From a checkpoint of a small mixture-of-experts model trained on Wikipedia: a variant of Muon for the experts.
Below are experts of layer 2 (counted from 0) of a mixture-of-experts language model. Rows are named router (the router's row for the expert) and show model dimensions 0-159. Each number is 500 + 25 x the weight over its row's rms, rounded and kept within 0 to 999. Numbers have three digits each.
After each expert's rows: a language model's description of what the expert responds to; "gets" lists some tokens that make up at least twice as much of what it gets as of all text. This comes from a sample of Wikipedia text that the model never trained on. Tokens count by the router's weight.

# expert 32
router:494517485517507527561533500489478511522504488513496532474546482524516520505512475503540462495494459521527571517490513488501521542466520511544524520506489444471504467462498476539514450477545526516525488509510466494481524476512495499466477489509538501497480446522526511531487468514476506524474527533529489518508487497530519489452495455481529503487495490551536486501500509519524503518491473480514488504550533533480485488533452488494463515503532498520508519503449479512515503524527537
What it handles: Sports and competition context. The word in and sports words such as season, League, Cup, Team, won, Conference in sports records and results tables.
gets: " in", " In", " for", "In", " season", " League"

# expert 18
router:503505500494514517480483537499528513498502525497516523438513499464484506481476512469501496573498488507507559532540513484512505507486539507439491515516476476517474476469487521527501554497477516513471526468497510494493498507457508517498471492462494520492483508520513532505499513563454526488520463536487564518476449503511512491501501519527484514487504504509494491482539547490529452498459452525491436546493480521528496488472510477479513533514532501498462507479490507480485507500549479
What it handles: Codes and punctuation. Colons after field labels like Website, commas in numbers, and capital letters inside codes and abbreviations, such as IVL, EML, BLE.
gets: ":", "L", "C", "D", "S", "E"

# expert 25
router:496482543473483519528538456488553480456442475498538477496477468471495466548493501515541484556482511489532522495508494489468466457528538490530515520533504526481459531480503476522476459476497486492509479505540508511509533477486488506534516524461512514495486521509548486457489501493494479533497512511517500467467458492515515477502466547537477503532498498499481443455495510490493516504500466506523503510518533540527503505514487492522474541493499498479486483562522475521475498486469498
What it handles: Census of and fragments. The word of in census percentages like 28.7% of households, plus capital letters and mid-word pieces in names and measurements.
gets: " of", "th", " B", "′", " N", "M"

# expert 58
router:498471525514496551477521518527499546502524511516529463509532532494503526490495520457505540536524471527511547541515512521511492519466478499514537471516512493465536542476500485522501508502502534470531497474515498532510500508497479468525492508509532559515515482532515476523451503483464511488515503545450507514494496477487481504473548531482461468531506515528503501469550461523544483539497528499469534514544502495512484538456519478486514520495487502511518486525531539458479473515494466
What it handles: Parentheses and dashes in lists. Opening parentheses, en dashes and slashes in tables, date ranges and scores, e.g. "Reading (1801–1806", "3–0", "(road)".
gets: " (", "–", " was", " is", "/", "("

# expert 57
router:532489506472480454446459507454517486495488461481486467508524504500503522515466507509467479505538490507488542542515490468540467546484462510511455532518506554540494519492520537510532474501531507485528484497453477493485526526508494529455480495484482505497513499496511522535472491509469498467478469539503503514492442499490532487522475500533486510508483457542496497480506505489513466502505489529474501564489495489500509440521500494500522461509480506524533528516514488492535525518515572
What it handles: Connectives and separators. Commas, colons, semicolons and joining words such as and, by, or, but, where, linking clauses, list items and score sets.
gets: " and", ",", ":", ".", " by", ";"

# expert 62
router:505531521489478517536538502498542540503449477531503500522465526444519529488475494488530544519538504469500466471528508455495483545517509496489500526483488498477508509463458473522465515496516536484496485499474515502485501503487481487498492533452483527525545525461511477520491512437502560506521502497450518495485478488503501511495479506495537512495522504525497529537488495499532500464515530442519512492481507499504548464456474500455466473484493513533509523512548519519552484522496508
What it handles: Closing punctuation and adverbs. Closing brackets, periods, and quotation marks after numbers or titles, plus adverbs like also, not, only, then.
gets: ")", ".", "\"", " one", "–", " also"

# expert 29
router:548501478480482469510542527507554495520537507492512498500497472470475479483522485497515505504495533510508574504468510537474551496496499538525499512484471520509492525548558490501488526477475505482491502524504530512460486454500495459509514466494479494513501466478476503513511555555486488515530518503503530540533502463473463485503540439466504494498504481537495526506497541486462476474482502504489445494511501478458486534467489468479497534499489500532467515478524495463503518489477530
What it handles: Name endings and initials. Final pieces of proper names and periods after initials or abbreviations, such as Angeles, York, Carolina, University, Reder, S. and No.
gets: ".", "us", "i", "%", " University", " Street"

# expert 59
router:482506499539508485475505505508501517490536512481503516517503524486485481479523527500465520514552483473483467495492449488487482460509497497524511508524502505502489511468455487531490491540468464463474483503490464522520518524566465478463449530499529539543485501490487505540489492480458510495516495502530509487485514522465493480488499512503498562536497490487537527477441456490533482463495468539500532505487494462536510519492516519539484506497476455535550524511514502444523510526545487
What it handles: Conjunctions and adverbs. Coordinating and focusing words like and, or, also, as, not only, rather than, plus adverb suffix -ly (broadly, monthly).
gets: " and", " as", " also", " or", " first", " /"

# expert 24
router:549477505513544506531494464487464496519489444484507493501543495521523546527487533487536519510479494457523486493495525494465489529463496499499510489447508488474484466465503475486491503542504516524532513491509506525494525496519495506500519514464456452468502528488512488488476499494521526530530494452524502492516559566483481495492474556534498490460545504484509508486504464545500488498467480517480519512519500514521468463489498518489522473479539488490523442513505532549484533467494464
What it handles: Hyphens, lowercase word starts. Hyphens and the first piece of lowercase words, especially compounds like solid-state, follicle-stimulating, 12-step, plus starts like spect-, dec-, sick-.
gets: "-", "–", " p", " m", " b", " c"

# expert 5
router:538495496452559484476512477466476534489459483476518522535434523514522487479510509505503510510496507472483493505517506475505479523513495477518494496490496476532470496535499488482533508489500490477519478493520489436482472488475499527489475476544483518515472507452482482530520523476462463495480521494501470490463510524500477513427492536490499519522507458473489473516495509476491515513478475515496573488515533487485470495550448505542502502504502470500462459478452503464523477483548487
What it handles: Determiners and adjective suffixes. Articles and possessives like the, a, his, its, 's after of/in/as, plus adjective-forming word pieces such as ic, ist, al (theatrically, socialist).
gets: " the", " a", "'s", "ing", "ic", " his"

# expert 9
router:471566509509468535486474499542545525517510498462500526525495539504473489477522490471512502506484440475501482475536526499480506482452511472496509473509523485523475510474501488514481448493544509471501496535473515519520519567494508468496500505530486507501486482499516526537511468499515513522521501520463504485494516504488490511468489475521483553469507535466476507506483486528517541456511517462465559487543482472526513470453482495469485524510513458510533531538526499459481473514479505
What it handles: Number words, function words. Spelled-out numbers and quantity words such as two, one, most, number, plus to, The and sentence-opening In or After.
gets: " to", " The", " two", " one", " In", " out"